config.toml
num_hidden_layers = 10
hidden_size = 192
n_experts = 48
experts_per_token = 2
d_expert = 384
d_shared_expert = 0
hidden_act = "tanh_gelu"
moe_layers = [1, 2, 3, 4, 5, 6, 7, 8, 9]
router_score = "softmax"
normalize_top_k = false
routed_scale = 4.9
balance_loss = 0.00106
balance_bias = true
init_std_router = 0.0221
lr_router = 0.00155
num_attention_heads = 3
num_key_value_heads = 3
head_dim = 64
vocab_size = 8192
norm = "layernorm"
norm_place = "pre"
norm_eps = 1e-06
positions = "learned"
qk_norm = false
attn_scale = 0.125
tie_word_embeddings = true
parallel_block = false
init = "trunc"
init_std_qkv = 0.0361
init_std_o = 0.00807
init_std_up = 0.0361
init_std_down = 0.00807
init_out_by_depth = true
optimizer = "soap_variant"
learning_rate = 0.00683
beta1 = 0.95
beta2 = 0.95
weight_decay = 0.045
lr_head = 0.00828
max_grad_norm = 1.0
warmup_steps = 200
schedule = "cos"
final_lr_fraction = 0.0
batch_tokens = 262144
max_seq_len = 256
doc_mask = true
train_tokens = 802300000
max_steps = 3061
dataset = "wikipedia_en"
Below are experts of layer 5 (counted from 0) of a mixture-of-experts language model. Rows are named router (the router's row for the expert), up (a neuron's input weights, with its number), down (a neuron's output weights, with its number) and show model dimensions 0-191. Each number is 50 + 10 x the weight over its row's rms, rounded and kept within 0 to 99.
After each expert's rows: "gets" lists some tokens that make up at least twice as much of what it gets as of all text; "raises" lists some tokens whose logits its average output raises strongly, later layers aside. This comes from a sample of Wikipedia text that the model never trained on. Tokens count by the router's weight.

# expert 14
router:48 21 54 36 45 57 60 45 50 57 59 53 50 48 60 45 50 54 47 44 45 46 38 38 22 58 54 44 59 48 48 65 36 44 53 45 52 33 46 51 32 61 76 53 48 57 32 49 45 67 56 48 38 61 35 54 50 61 43 52 70 61 43 46 51 49 51 56 54 58 52 35 34 63 54 51 50 45 47 46 51 47 43 30 63 74 49 69 47 54 55 57 55 51 48 76 49 46 46 45 43 34 35 49 59 53 57 54 42 55 51 47 50 47 35 33 27 27 41 58 61 31 42 43 50 32 55 68 34 50 51 45 53 58 54 51 41 26 38 52 52 48 53 40 38 53 61 41 51 44 48 65 65 58 54 41 57 64 55 37 62 53 57 78 50 45 56 49 54 63 54 39 46 39 39 48 59 46 53 53 59 49 51 51 47 59 38 58 42 54 31 47
up1:66 52 49 34 39 50 36 51 49 46 42 53 56 57 58 51 32 56 50 47 50 24 55 44 57 60 44 45 29 56 56 67 56 36 55 59 60 64 54 27 54 62 53 49 37 48 51 57 36 60 39 48 47 51 61 44 45 54 53 46 36 51 34 52 63 53 35 50 40 50 49 50 53 48 54 62 41 66 37 53 70 39 83 68 53 56 37 56 40 61 40 44 43 53 59 42 54 41 56 65 40 55 50 48 37 32 45 45 40 72 41 68 42 62 28 46 41 60 49 78 42 48 54 55 57 46 44 55 45 53 55 45 51 54 57 54 57 53 49 54 38 37 67 35 37 64 47 61 47 47 61 55 42 40 54 63 37 38 28 54 58 49 49 53 51 49 40 58 58 50 39 65 48 36 64 42 47 66 49 41 58 66 31 60 54 53 36 52 60 45 50 41
down1:40 39 45 61 37 61 55 56 54 66 50 40 45 48 59 45 54 49 59 35 44 53 59 38 34 52 56 48 53 31 54 41 51 50 40 42 42 44 55 57 70 53 58 55 67 51 50 50 40 46 42 44 39 45 35 70 53 33 64 30 61 34 50 52 44 49 68 39 35 44 59 43 50 66 55 49 60 49 48 46 62 57 77 43 40 49 60 43 46 42 51 62 42 62 41 56 59 50 55 49 64 50 54 39 62 44 61 43 56 44 47 57 32 28 31 74 59 59 63 54 55 64 68 44 54 41 36 54 46 56 31 61 43 36 44 48 44 54 52 49 49 33 66 65 55 60 46 46 49 44 40 52 50 34 53 45 58 61 53 47 57 46 58 54 59 51 57 59 51 66 50 49 50 20 56 40 48 59 55 78 48 58 49 41 54 27 44 60 50 32 41 58
gets: "o", "i", "a", "g", "e", "h"
raises: " name", " I", "-", " as", " or", "s"

# expert 35
router:37 47 64 39 37 48 66 67 51 52 40 61 59 46 71 56 44 43 36 45 60 52 42 69 38 38 54 38 62 55 43 54 29 61 37 51 54 46 29 42 55 48 59 42 47 54 60 52 65 42 65 30 37 77 47 60 57 60 49 42 53 50 60 61 56 23 45 43 43 57 50 30 50 49 57 59 51 63 58 48 57 64 44 46 53 48 57 45 46 47 47 44 37 40 42 63 52 46 41 50 55 30 38 51 39 71 57 50 46 51 54 22 43 40 60 25 51 69 51 44 45 38 40 35 45 40 62 64 49 44 62 57 40 43 66 49 36 44 42 45 57 39 60 41 36 55 53 45 58 47 59 60 57 67 43 55 56 39 68 47 59 55 53 59 44 32 56 57 35 49 52 57 63 53 40 46 47 54 53 35 52 55 37 46 54 56 35 57 51 55 40 45
up0:36 55 35 78 56 51 62 51 48 57 55 49 43 48 35 33 57 43 54 52 66 53 46 51 44 62 43 54 36 45 63 42 70 22 56 44 52 36 39 56 38 62 55 45 65 67 59 60 57 37 44 20 58 47 57 46 24 38 42 52 45 50 57 56 51 49 32 49 54 43 33 55 56 50 76 42 40 57 55 48 31 50 31 55 54 54 44 44 37 41 68 51 63 62 48 40 65 57 31 47 46 51 53 39 60 66 52 35 57 48 46 56 62 57 44 51 56 39 43 57 63 52 55 52 57 36 56 50 64 30 41 53 56 43 51 52 52 43 38 62 47 52 43 54 46 53 68 50 39 40 61 52 44 45 40 39 40 52 46 27 54 66 53 59 63 45 47 55 61 58 44 62 51 55 61 42 47 51 57 56 38 46 54 67 43 42 42 48 40 64 43 62
down0:52 62 62 50 67 35 45 48 56 47 25 42 37 55 37 44 57 40 57 73 40 53 42 48 51 53 52 63 45 41 55 48 38 21 36 59 46 53 60 70 58 47 64 55 50 51 39 44 58 54 59 60 40 45 65 50 65 37 47 52 48 30 61 44 46 61 61 55 38 44 50 34 71 54 50 47 62 54 50 48 57 34 54 41 61 43 46 41 64 56 56 57 65 60 36 45 52 40 33 64 49 42 52 50 31 54 66 57 44 34 50 49 58 70 53 54 34 64 51 47 41 54 40 41 50 56 38 43 44 61 53 55 32 39 62 48 43 64 46 42 50 62 61 46 57 56 65 53 56 59 63 44 55 51 49 44 38 56 47 30 53 65 41 28 36 45 50 38 48 48 29 60 57 58 40 47 34 36 64 66 55 56 44 58 34 53 40 49 51 52 61 54
gets: "d", "l", "k", "n", "se", "c"
raises: " of", "-", " (", " and", " is", " E"

# expert 33
router:56 56 51 61 44 53 48 55 71 54 33 52 50 35 50 61 46 32 46 48 48 44 24 46 42 64 47 45 48 47 61 48 31 44 56 49 49 38 66 43 40 51 60 43 40 60 48 49 44 54 52 41 66 71 45 55 61 67 33 64 70 53 52 52 52 40 35 50 60 59 51 38 48 41 52 29 40 51 37 34 44 69 62 59 44 70 61 68 37 52 49 51 37 53 51 35 34 43 45 55 53 61 39 51 63 43 50 66 56 57 54 56 53 40 53 50 43 47 33 36 53 43 52 49 66 60 39 60 55 55 44 50 47 41 37 59 58 52 57 29 48 38 68 46 42 42 59 31 66 33 77 65 52 46 62 52 51 60 43 41 49 58 48 48 42 54 42 53 50 47 52 57 57 52 44 57 53 54 58 36 37 47 29 64 43 75 49 47 53 54 35 59
up1:48 49 57 48 41 48 48 44 50 54 55 53 57 44 41 40 50 36 50 39 45 52 46 32 43 43 53 59 27 45 57 43 62 47 43 34 51 53 70 51 44 59 49 36 43 36 62 52 65 31 48 35 54 49 75 61 56 40 50 42 55 52 53 47 37 66 37 67 57 56 47 59 50 45 56 47 44 27 45 46 59 31 44 65 60 66 46 36 39 49 57 39 55 43 67 35 59 42 50 22 33 51 56 57 67 50 48 71 49 47 44 54 52 43 37 48 38 50 65 49 34 52 46 34 33 47 54 63 51 46 38 71 43 53 51 42 49 48 59 58 44 55 61 50 45 46 52 33 62 23 63 55 37 58 44 45 57 46 41 46 70 61 63 50 51 57 55 42 47 52 57 43 60 59 45 51 36 54 46 65 32 45 51 45 54 72 49 35 35 50 32 44
down1:37 31 47 46 61 51 44 43 62 37 30 42 49 47 42 45 19 44 60 44 68 36 47 71 59 43 42 34 56 53 54 33 57 63 67 58 41 33 66 34 42 65 43 62 55 42 45 32 43 46 57 60 46 45 51 43 57 44 42 45 50 54 44 56 43 45 52 63 32 49 42 44 43 45 54 58 40 58 52 46 50 64 57 54 34 55 45 61 48 48 63 65 41 52 42 35 48 55 42 77 49 62 39 43 38 35 46 57 62 59 34 68 34 70 60 49 48 58 51 29 45 49 45 55 47 69 52 52 63 63 53 37 54 51 61 42 49 45 58 65 27 53 50 44 50 51 61 43 46 48 45 55 51 47 63 58 60 40 59 38 51 56 36 55 50 62 39 78 54 69 52 46 55 47 45 60 50 37 55 51 56 48 52 51 46 46 51 60 55 51 68 49
gets: "ed", "ing", "er", "al", "e", "el"
raises: " in", ",", " and", ".", " as", " on"

# expert 4
router:35 58 51 43 57 52 55 57 38 62 45 52 52 55 36 41 63 54 34 49 38 46 57 26 47 53 58 38 42 59 62 52 51 40 45 70 38 59 59 45 29 51 42 66 55 59 61 30 40 47 57 51 39 52 64 60 41 39 51 53 49 39 60 61 44 52 39 52 41 42 53 52 62 64 50 68 42 41 51 54 60 41 42 71 50 43 50 53 48 57 59 76 56 39 75 39 50 70 58 57 46 68 54 46 41 48 44 46 38 60 44 51 40 39 61 56 55 45 47 56 57 59 36 57 63 54 53 42 57 42 49 64 36 45 35 56 58 47 51 66 54 53 43 38 30 47 65 58 47 47 40 36 41 44 54 57 46 64 49 47 45 42 55 34 45 47 37 36 44 40 57 40 21 74 54 56 58 39 53 37 57 62 64 42 51 42 65 41 63 52 55 71
up1:48 43 47 65 40 48 50 56 36 44 69 48 31 46 55 48 56 39 43 62 58 26 45 49 48 42 49 57 56 42 57 55 34 41 52 59 40 31 49 65 49 50 48 52 45 47 42 42 57 60 34 36 50 50 59 45 56 39 41 54 48 73 43 57 58 42 69 56 48 68 64 57 55 56 35 50 67 29 35 44 64 51 42 64 35 45 48 57 61 65 66 56 44 51 45 49 49 66 48 39 34 45 31 46 32 55 39 70 43 48 48 51 46 66 36 56 34 55 35 42 32 53 63 72 67 55 60 64 42 44 52 36 43 37 57 37 70 34 43 49 47 59 49 50 45 61 56 62 39 48 37 43 53 40 55 58 50 44 44 56 53 56 44 54 51 54 38 55 37 57 63 63 41 64 61 41 44 43 66 53 57 45 49 49 39 62 47 64 52 63 52 36
down1:41 37 48 41 41 49 38 43 66 66 33 40 54 53 46 47 42 60 59 44 30 54 53 62 56 56 41 54 30 71 41 49 67 54 48 59 58 74 58 45 35 41 48 52 45 52 55 45 37 43 66 49 43 49 36 63 65 49 52 44 63 32 52 39 36 73 27 52 43 31 40 38 42 50 77 45 32 72 69 53 38 50 65 35 42 59 52 49 45 36 25 57 47 38 56 40 45 37 56 64 48 54 66 57 51 48 47 27 57 62 62 55 43 41 48 43 56 49 54 50 72 45 36 35 41 41 47 46 49 36 52 58 52 52 49 55 54 57 47 48 53 57 44 47 49 39 40 46 55 58 61 60 45 65 42 54 48 52 53 44 51 50 57 57 35 55 48 40 46 55 38 56 57 51 45 52 60 46 37 37 41 41 63 58 56 59 58 46 59 44 54 65
gets: ".", ":", ",", " the", "=", " that"
raises: " The", " A", "\n\n"

# expert 27
router:61 43 44 43 59 38 47 43 47 43 54 39 41 68 40 54 56 50 57 59 40 42 56 46 30 44 48 46 65 61 66 52 51 51 53 59 45 49 56 59 60 53 50 41 47 48 37 67 57 48 44 50 33 51 56 61 60 61 57 41 38 66 40 35 57 68 56 54 45 25 40 41 58 47 38 60 64 56 66 40 41 37 32 52 52 40 35 31 48 51 53 30 48 37 53 47 29 42 57 57 61 51 60 55 41 59 52 46 57 52 51 41 54 41 56 45 38 67 47 44 38 52 45 70 54 60 40 65 59 52 77 43 32 59 47 65 56 53 41 55 44 48 42 41 47 67 41 58 44 54 74 46 35 36 37 50 33 60 47 50 63 39 55 63 62 65 41 55 57 48 55 56 52 56 55 27 52 56 53 57 45 51 53 48 45 40 63 35 26 56 61 38
up1:49 44 51 47 52 50 45 45 43 41 31 47 43 47 73 38 51 37 63 55 21 45 73 56 25 57 33 52 32 61 54 46 32 59 50 42 51 46 55 59 45 33 41 51 41 47 47 53 48 51 40 44 64 51 75 48 52 61 58 52 52 41 49 47 50 62 50 54 44 46 55 31 62 57 34 64 42 34 53 54 43 39 36 53 47 59 46 27 34 62 69 42 44 61 39 63 44 61 46 43 73 53 41 66 51 54 35 52 58 54 45 60 53 52 60 38 51 57 56 65 33 38 57 48 52 54 48 58 69 51 50 59 55 45 30 44 57 47 61 40 40 36 34 53 51 55 51 43 64 30 45 57 42 44 44 44 65 59 52 41 60 45 47 38 34 54 52 50 63 63 51 50 56 52 32 50 43 36 64 47 37 40 33 52 52 49 40 47 58 55 68 53
down1:66 51 53 55 43 65 73 58 56 61 41 40 55 41 37 51 64 37 46 51 77 42 68 62 60 40 42 70 47 38 34 39 47 62 52 49 46 52 54 55 32 44 49 72 41 47 46 51 48 45 55 37 57 54 49 59 54 58 54 64 53 50 52 52 40 46 54 51 57 57 45 48 53 38 61 62 47 57 42 44 58 41 37 67 55 50 65 51 33 54 38 46 24 46 54 43 43 68 53 32 32 71 64 48 59 43 55 48 32 53 35 43 43 47 59 52 62 50 34 52 45 49 46 46 38 54 58 46 53 57 47 50 73 43 55 34 41 51 54 43 33 43 41 40 52 55 36 35 56 54 58 49 24 47 44 49 48 32 46 31 54 50 41 50 53 46 77 65 33 47 49 51 49 56 56 67 34 36 61 50 62 63 46 55 51 35 59 47 45 47 48 52
gets: "19", "18", " 18", "–", "17", "10"
raises: "0", "1", ";", ",", "9", "3"

# expert 13
router:67 43 47 51 47 36 39 51 48 46 62 44 40 40 62 66 55 53 32 62 51 56 58 46 35 47 53 49 42 36 38 67 32 69 58 45 55 42 31 57 46 53 59 45 51 49 53 58 54 54 49 52 50 49 46 65 59 67 63 36 46 63 34 65 60 43 44 61 51 39 39 53 56 74 35 65 48 38 41 38 62 52 40 36 62 42 31 61 53 54 51 50 61 50 62 30 50 34 52 34 43 53 54 55 66 42 54 65 45 58 28 58 61 55 65 60 37 35 50 40 37 56 38 71 43 53 57 47 66 56 57 63 50 41 46 49 51 42 55 30 47 61 50 61 45 57 54 43 46 48 56 56 49 42 56 45 37 51 55 62 41 59 47 44 54 68 47 32 55 62 31 47 37 60 54 47 46 42 67 64 28 53 46 48 56 46 53 59 65 41 47 64
up1:46 45 51 38 47 41 57 22 56 38 51 56 54 50 54 71 39 47 45 42 65 58 34 52 49 39 36 30 37 60 56 56 71 58 48 49 32 52 59 34 39 38 44 60 62 61 50 51 66 47 47 55 39 68 50 44 48 54 58 34 46 61 61 35 42 46 62 48 56 43 45 62 61 62 40 48 52 39 51 38 50 65 57 73 35 42 44 54 66 61 43 35 70 46 53 46 45 37 54 51 75 48 38 62 51 55 40 47 50 42 49 42 54 58 47 63 39 56 47 49 56 78 56 57 42 57 39 41 51 54 56 51 58 48 36 59 50 39 66 33 46 40 41 42 31 53 33 42 57 52 47 64 35 73 50 54 59 52 52 47 36 55 49 47 42 35 44 53 50 52 35 55 49 54 39 43 55 50 49 44 59 66 38 52 50 73 37 47 43 65 44 46
down1:40 39 42 61 46 63 48 72 42 57 57 57 50 45 64 46 50 66 59 60 55 41 44 46 51 43 46 48 60 52 44 64 58 55 68 41 66 61 44 42 44 68 53 56 56 45 58 42 39 60 47 57 57 46 46 71 55 48 36 58 54 45 57 55 61 36 56 44 65 46 52 21 40 42 54 23 41 55 39 49 54 37 62 53 29 64 48 58 55 55 62 54 55 54 54 51 76 66 43 50 57 61 44 42 75 48 51 31 37 48 53 57 41 55 47 33 47 44 53 37 47 55 56 43 53 51 52 43 51 47 55 41 58 43 24 57 50 54 46 53 38 48 52 52 40 51 50 43 45 71 46 46 59 56 39 61 33 52 57 66 62 43 43 70 45 68 55 52 37 48 70 45 49 54 46 38 62 57 57 57 56 43 49 48 35 43 60 75 56 34 75 45
gets: "-", "|", "–", " -", " •", " Clade"
raises: "-", " in", ","

# expert 20
router:46 55 52 35 21 47 60 41 37 51 42 62 33 63 47 46 59 54 64 47 45 67 39 70 60 62 63 62 59 73 52 52 52 47 50 58 53 75 59 59 59 60 60 52 70 61 58 31 64 43 39 26 38 33 65 44 36 47 46 59 35 45 54 45 35 47 42 31 68 47 43 52 45 42 42 49 47 54 49 57 36 48 61 43 58 51 60 47 67 53 58 44 53 50 34 52 52 45 47 45 58 47 44 36 60 37 48 54 55 45 55 59 54 51 43 50 69 44 36 40 53 46 40 53 48 41 57 50 60 50 48 71 58 58 62 39 40 39 40 43 34 44 41 73 51 42 48 59 56 61 26 45 54 46 55 65 47 43 54 46 51 29 40 46 51 58 50 48 48 32 49 58 43 51 49 44 52 66 49 53 48 31 45 55 69 49 48 51 38 64 61 48
up1:36 23 40 51 37 41 44 67 48 34 59 43 61 42 51 45 54 46 50 59 48 61 28 53 49 54 37 45 43 34 52 45 46 61 44 48 36 55 49 64 42 56 52 67 46 44 49 49 44 62 69 57 56 49 48 36 27 45 47 50 31 38 40 44 32 47 39 43 55 36 55 58 51 42 57 29 39 51 58 50 36 40 59 57 54 57 60 67 46 47 40 29 54 63 51 55 47 63 29 42 48 47 55 50 50 64 41 54 43 40 48 52 51 45 47 27 54 54 46 45 54 45 43 67 51 46 49 49 52 42 49 50 59 52 75 36 51 34 27 47 43 29 39 41 49 54 39 71 60 63 44 45 43 60 60 44 55 29 44 43 57 40 50 54 49 58 44 55 49 44 63 61 29 55 58 45 62 71 39 39 44 61 47 58 64 35 52 45 46 54 54 66
down1:40 48 57 49 60 51 34 59 53 40 35 56 46 43 37 57 44 50 43 44 68 50 51 59 58 50 44 49 43 47 56 49 64 51 47 63 52 48 54 45 40 55 31 51 63 35 44 44 41 54 53 44 38 38 35 60 60 40 50 57 42 43 56 55 60 53 45 59 37 51 56 37 58 53 50 42 54 63 56 59 37 42 40 31 60 41 73 49 44 55 55 36 36 55 54 52 49 42 61 37 35 43 45 49 38 55 50 59 73 61 47 67 52 46 70 50 37 47 57 68 26 63 57 61 61 53 41 41 41 48 68 42 58 62 51 65 66 67 47 35 48 59 51 49 45 47 60 32 46 58 61 67 48 70 44 48 31 36 53 61 76 47 55 53 59 62 59 53 53 62 38 34 55 59 59 47 44 63 58 47 63 59 55 27 52 57 57 65 33 57 52 29
gets: " =", " known", " career", " such", "=", " well"
raises: " in", " to", ":", ",", " and", " as"

# expert 21
router:40 62 62 58 48 45 36 24 51 55 44 63 53 51 44 49 54 57 37 56 55 47 62 42 50 41 27 32 58 63 57 42 52 59 39 40 51 66 53 54 41 57 49 69 53 45 45 43 61 37 45 51 40 33 50 35 52 68 53 46 31 42 66 55 55 67 67 42 37 37 54 51 52 58 61 52 60 60 37 51 45 58 54 43 39 29 51 53 64 46 57 46 43 43 39 45 64 57 53 67 42 47 63 49 42 46 39 53 53 42 57 46 51 65 41 35 46 31 56 45 45 63 54 53 53 43 74 56 64 50 57 37 43 49 57 60 38 52 72 60 66 55 44 52 61 46 60 41 55 69 50 44 44 56 54 54 57 54 50 43 40 30 31 68 46 59 50 54 53 32 52 44 55 55 62 59 45 47 54 71 53 28 56 49 43 44 57 29 48 45 69 32
up1:33 44 50 39 39 58 60 36 41 52 60 63 56 60 50 31 49 42 30 49 56 57 36 47 51 58 51 53 54 47 58 46 60 50 41 57 55 58 59 55 44 60 50 56 41 28 54 37 47 56 44 55 46 27 37 46 44 64 33 48 52 49 61 46 47 46 53 54 53 53 64 35 50 59 54 72 59 63 55 50 50 52 37 62 45 48 40 35 38 38 62 51 32 55 54 69 57 51 46 44 68 37 59 44 72 33 58 49 32 37 62 64 54 57 60 51 37 50 50 54 45 67 59 65 46 63 34 34 55 51 53 57 49 44 39 61 63 32 44 35 57 49 47 35 45 41 38 62 59 58 38 40 36 75 55 49 44 37 52 26 44 53 38 57 24 46 49 45 70 46 53 51 54 54 45 58 63 65 39 63 46 42 51 45 62 47 51 52 50 54 57 41
down1:57 67 54 54 40 37 38 39 55 58 51 54 63 44 56 74 57 44 63 38 68 46 55 49 43 44 56 36 42 60 46 47 55 33 51 44 48 56 55 48 57 41 27 54 29 54 57 38 35 45 50 42 50 56 54 54 75 53 40 40 48 45 49 55 48 49 44 49 30 48 59 61 56 46 56 70 57 56 47 40 53 60 51 52 61 45 35 41 39 44 60 55 52 22 60 57 45 40 42 46 48 49 54 42 35 56 35 42 47 40 34 51 52 46 51 79 56 51 46 51 53 51 48 49 44 44 44 64 66 55 69 60 37 64 40 66 39 43 25 67 67 44 42 60 65 43 45 47 40 35 47 45 47 46 41 43 41 51 58 63 58 50 63 30 43 38 43 41 56 41 47 50 42 47 72 32 52 61 58 60 50 59 46 67 46 58 66 40 60 38 50 56
gets: ",", ":", " in", " Born", " –", " Location"
raises: " the", " a", " at"

# expert 47
router:54 63 57 39 50 52 57 36 34 56 52 58 39 51 45 49 36 49 57 27 52 51 35 46 42 49 44 46 49 33 32 50 65 55 51 48 41 78 60 34 44 56 67 48 48 44 44 45 51 49 47 68 57 45 50 47 35 34 66 44 57 68 61 47 49 71 44 51 40 62 56 45 53 38 47 47 47 47 45 51 55 56 47 46 44 45 55 48 61 51 60 55 54 40 52 30 41 56 57 51 50 69 46 33 60 49 61 55 44 47 37 51 50 39 41 60 52 48 47 65 55 44 57 57 46 22 41 36 66 38 71 39 62 48 48 39 52 51 62 47 51 66 62 44 67 34 56 52 35 78 43 48 46 67 58 35 60 51 52 50 54 34 43 35 46 53 68 48 54 57 45 52 62 52 60 57 55 45 46 69 25 56 66 59 41 55 55 30 54 42 61 39
up1:61 42 53 30 55 65 76 59 46 46 50 40 53 27 36 40 49 46 55 70 58 55 63 41 58 42 61 36 51 43 32 41 38 51 55 55 50 85 60 56 65 46 48 50 56 49 43 55 53 35 35 39 54 50 26 55 54 47 71 46 52 63 43 73 47 58 52 62 34 40 47 36 50 45 59 54 41 47 45 50 44 50 61 44 44 50 58 18 45 46 45 50 40 70 42 46 53 58 50 33 47 54 55 39 40 53 53 55 61 54 42 39 52 50 51 50 55 49 54 74 59 57 47 59 42 53 66 57 50 42 40 56 46 55 37 57 28 46 39 35 43 41 48 67 61 40 33 60 62 49 61 64 44 52 55 61 49 50 43 64 52 42 48 59 45 36 45 37 61 56 43 55 51 54 57 44 45 56 29 66 39 46 59 37 45 44 38 52 48 56 50 48
down1:46 66 35 66 65 45 43 68 50 59 45 41 64 43 44 64 21 63 52 45 60 41 46 50 49 28 54 46 66 58 41 59 42 65 53 33 48 62 50 55 53 39 32 45 50 65 65 66 58 39 58 45 51 31 42 34 44 36 24 48 52 33 46 50 54 66 45 81 45 54 44 61 53 58 46 47 62 44 41 52 61 37 48 45 47 31 46 61 57 60 58 54 51 43 34 54 44 52 56 40 55 55 42 60 54 55 44 44 66 58 50 42 59 44 42 59 64 52 57 54 57 50 47 56 49 51 52 57 53 43 42 58 32 42 52 53 49 48 40 54 42 46 73 45 40 31 56 57 58 51 35 49 49 55 45 52 48 59 53 53 58 55 62 34 45 51 54 59 42 45 39 60 42 49 63 73 69 50 61 56 41 31 40 53 41 41 73 50 48 41 59 52
gets: "\n\n", "=", ".", " 0", " 3", " 2"
raises: "=", "\n\n", ".", "\n", " the", " following"

# expert 38
router:64 44 44 69 52 61 52 52 27 39 38 33 60 52 68 50 45 58 43 55 56 57 58 68 54 49 40 35 40 43 56 36 62 46 57 42 60 37 43 46 60 33 50 30 51 58 65 45 33 72 53 35 46 59 48 55 78 61 44 42 50 40 45 43 37 20 59 60 51 57 42 51 55 46 47 44 52 67 46 38 51 45 38 50 58 71 60 43 51 49 53 53 43 53 61 26 56 62 57 56 62 42 57 41 43 54 36 47 60 52 63 56 45 56 42 52 41 57 37 51 68 42 51 47 35 52 56 62 50 55 33 64 50 52 45 56 49 48 50 50 40 42 58 38 46 61 44 41 34 48 51 57 43 37 51 56 64 41 48 53 51 48 55 49 45 34 46 67 54 66 63 42 65 46 29 53 36 61 42 59 44 63 27 50 47 53 34 41 49 39 43 59
up0:41 52 56 57 40 45 42 51 65 42 50 45 66 57 63 49 54 49 58 62 55 46 56 54 48 41 70 45 44 66 52 48 48 59 50 36 37 33 51 58 50 48 51 41 53 39 41 60 48 55 60 44 73 61 59 51 56 49 50 47 38 40 29 39 56 35 40 51 42 54 68 47 50 65 60 66 48 36 45 39 62 33 54 44 44 69 46 49 75 36 54 53 58 26 54 56 49 53 54 65 63 46 41 26 46 42 41 74 69 59 57 61 58 36 63 43 49 71 50 44 57 63 34 63 53 32 53 46 61 38 44 42 50 54 52 60 44 37 32 50 40 65 44 45 43 39 59 41 48 51 35 59 37 51 55 49 40 60 45 44 45 36 54 48 47 45 44 45 59 45 39 68 62 46 33 42 68 51 57 46 37 53 45 66 65 35 50 51 60 53 59 52
down0:37 66 57 52 44 48 59 49 73 67 69 54 63 49 65 44 47 65 61 51 49 48 45 37 39 56 53 48 47 54 56 43 37 43 78 49 44 50 50 40 38 58 34 52 64 62 51 60 67 63 54 47 48 69 31 63 59 48 67 52 51 46 52 44 49 42 46 33 36 54 51 54 51 36 54 44 71 64 50 47 36 47 70 63 66 52 46 40 46 51 40 44 33 50 55 48 55 41 32 35 56 53 41 50 51 57 60 36 55 46 44 44 53 44 49 47 34 55 38 53 65 55 47 38 36 36 39 49 55 49 53 42 52 63 41 54 31 53 53 49 50 50 55 49 47 60 28 53 55 38 48 40 44 51 52 53 52 67 44 56 51 54 53 39 61 43 35 49 55 37 76 52 46 77 60 71 48 22 39 45 49 63 49 38 53 51 65 59 58 59 46 56
gets: "t", "ust", "it", "id", "and", "ew"
raises: " in", "-", "way", "est", " to", "s"

# expert 8
router:47 40 37 40 59 48 54 57 50 46 60 49 43 54 54 65 38 62 39 37 32 56 43 66 63 59 51 50 47 45 61 46 67 58 44 40 60 49 39 50 51 33 50 72 61 40 67 43 64 48 56 41 57 52 46 60 57 52 47 43 48 42 28 50 60 33 53 37 47 57 55 44 41 47 42 51 57 49 52 61 50 57 64 55 37 45 33 70 40 60 53 50 41 52 46 74 55 45 48 56 35 52 43 54 59 37 61 61 41 50 40 43 46 48 51 32 49 53 33 54 55 66 54 38 42 46 45 63 63 48 37 28 41 54 54 44 59 43 61 60 31 42 32 46 51 46 55 33 46 38 68 65 49 58 58 61 48 19 60 37 64 63 41 44 56 36 65 38 47 51 44 63 50 49 56 38 54 60 42 55 65 51 43 62 40 65 61 62 63 55 70 57
up0:45 43 61 46 57 52 70 39 41 45 56 54 49 54 50 66 67 49 55 38 54 54 59 27 50 59 53 49 19 56 53 43 38 50 52 45 37 54 56 52 33 47 32 47 57 38 47 67 42 47 34 49 37 41 50 52 28 43 54 50 40 55 50 55 29 56 37 58 61 44 45 53 53 57 42 43 51 53 61 63 50 32 20 59 36 53 52 72 47 46 44 70 45 63 49 50 47 55 62 66 42 46 50 53 43 57 59 49 60 64 26 46 65 39 67 38 43 29 43 48 58 54 55 43 60 41 56 50 24 55 44 42 37 58 72 61 58 40 42 59 28 43 64 69 52 57 59 43 50 53 56 59 62 48 37 40 47 56 54 52 58 43 52 42 48 42 47 61 51 34 53 49 51 50 50 68 61 49 41 44 38 45 45 49 45 48 54 48 36 60 53 49
down0:66 45 46 57 38 50 49 41 47 46 53 64 48 42 59 63 65 55 52 50 38 52 41 53 35 54 59 35 63 42 60 45 58 48 44 67 59 27 60 60 56 47 52 39 49 38 52 47 64 56 50 46 40 40 48 50 41 49 38 41 64 43 45 41 47 29 55 50 65 40 41 64 37 59 38 46 61 50 26 62 50 51 44 39 64 40 48 50 41 48 44 48 60 58 63 49 43 51 41 49 57 46 38 56 45 64 49 47 47 43 42 35 68 55 40 31 42 55 55 50 57 45 31 44 56 65 33 37 56 66 39 53 53 64 46 39 71 43 30 50 63 61 57 64 53 47 33 65 38 41 45 62 66 59 44 30 46 49 37 52 23 55 53 59 64 47 72 48 48 47 34 54 45 56 58 47 46 31 61 47 60 61 32 63 58 60 37 51 45 55 46 42
gets: "t", "n", "e", "r", "et", "ss"
raises: "ford", "pre", "worth", " Commission"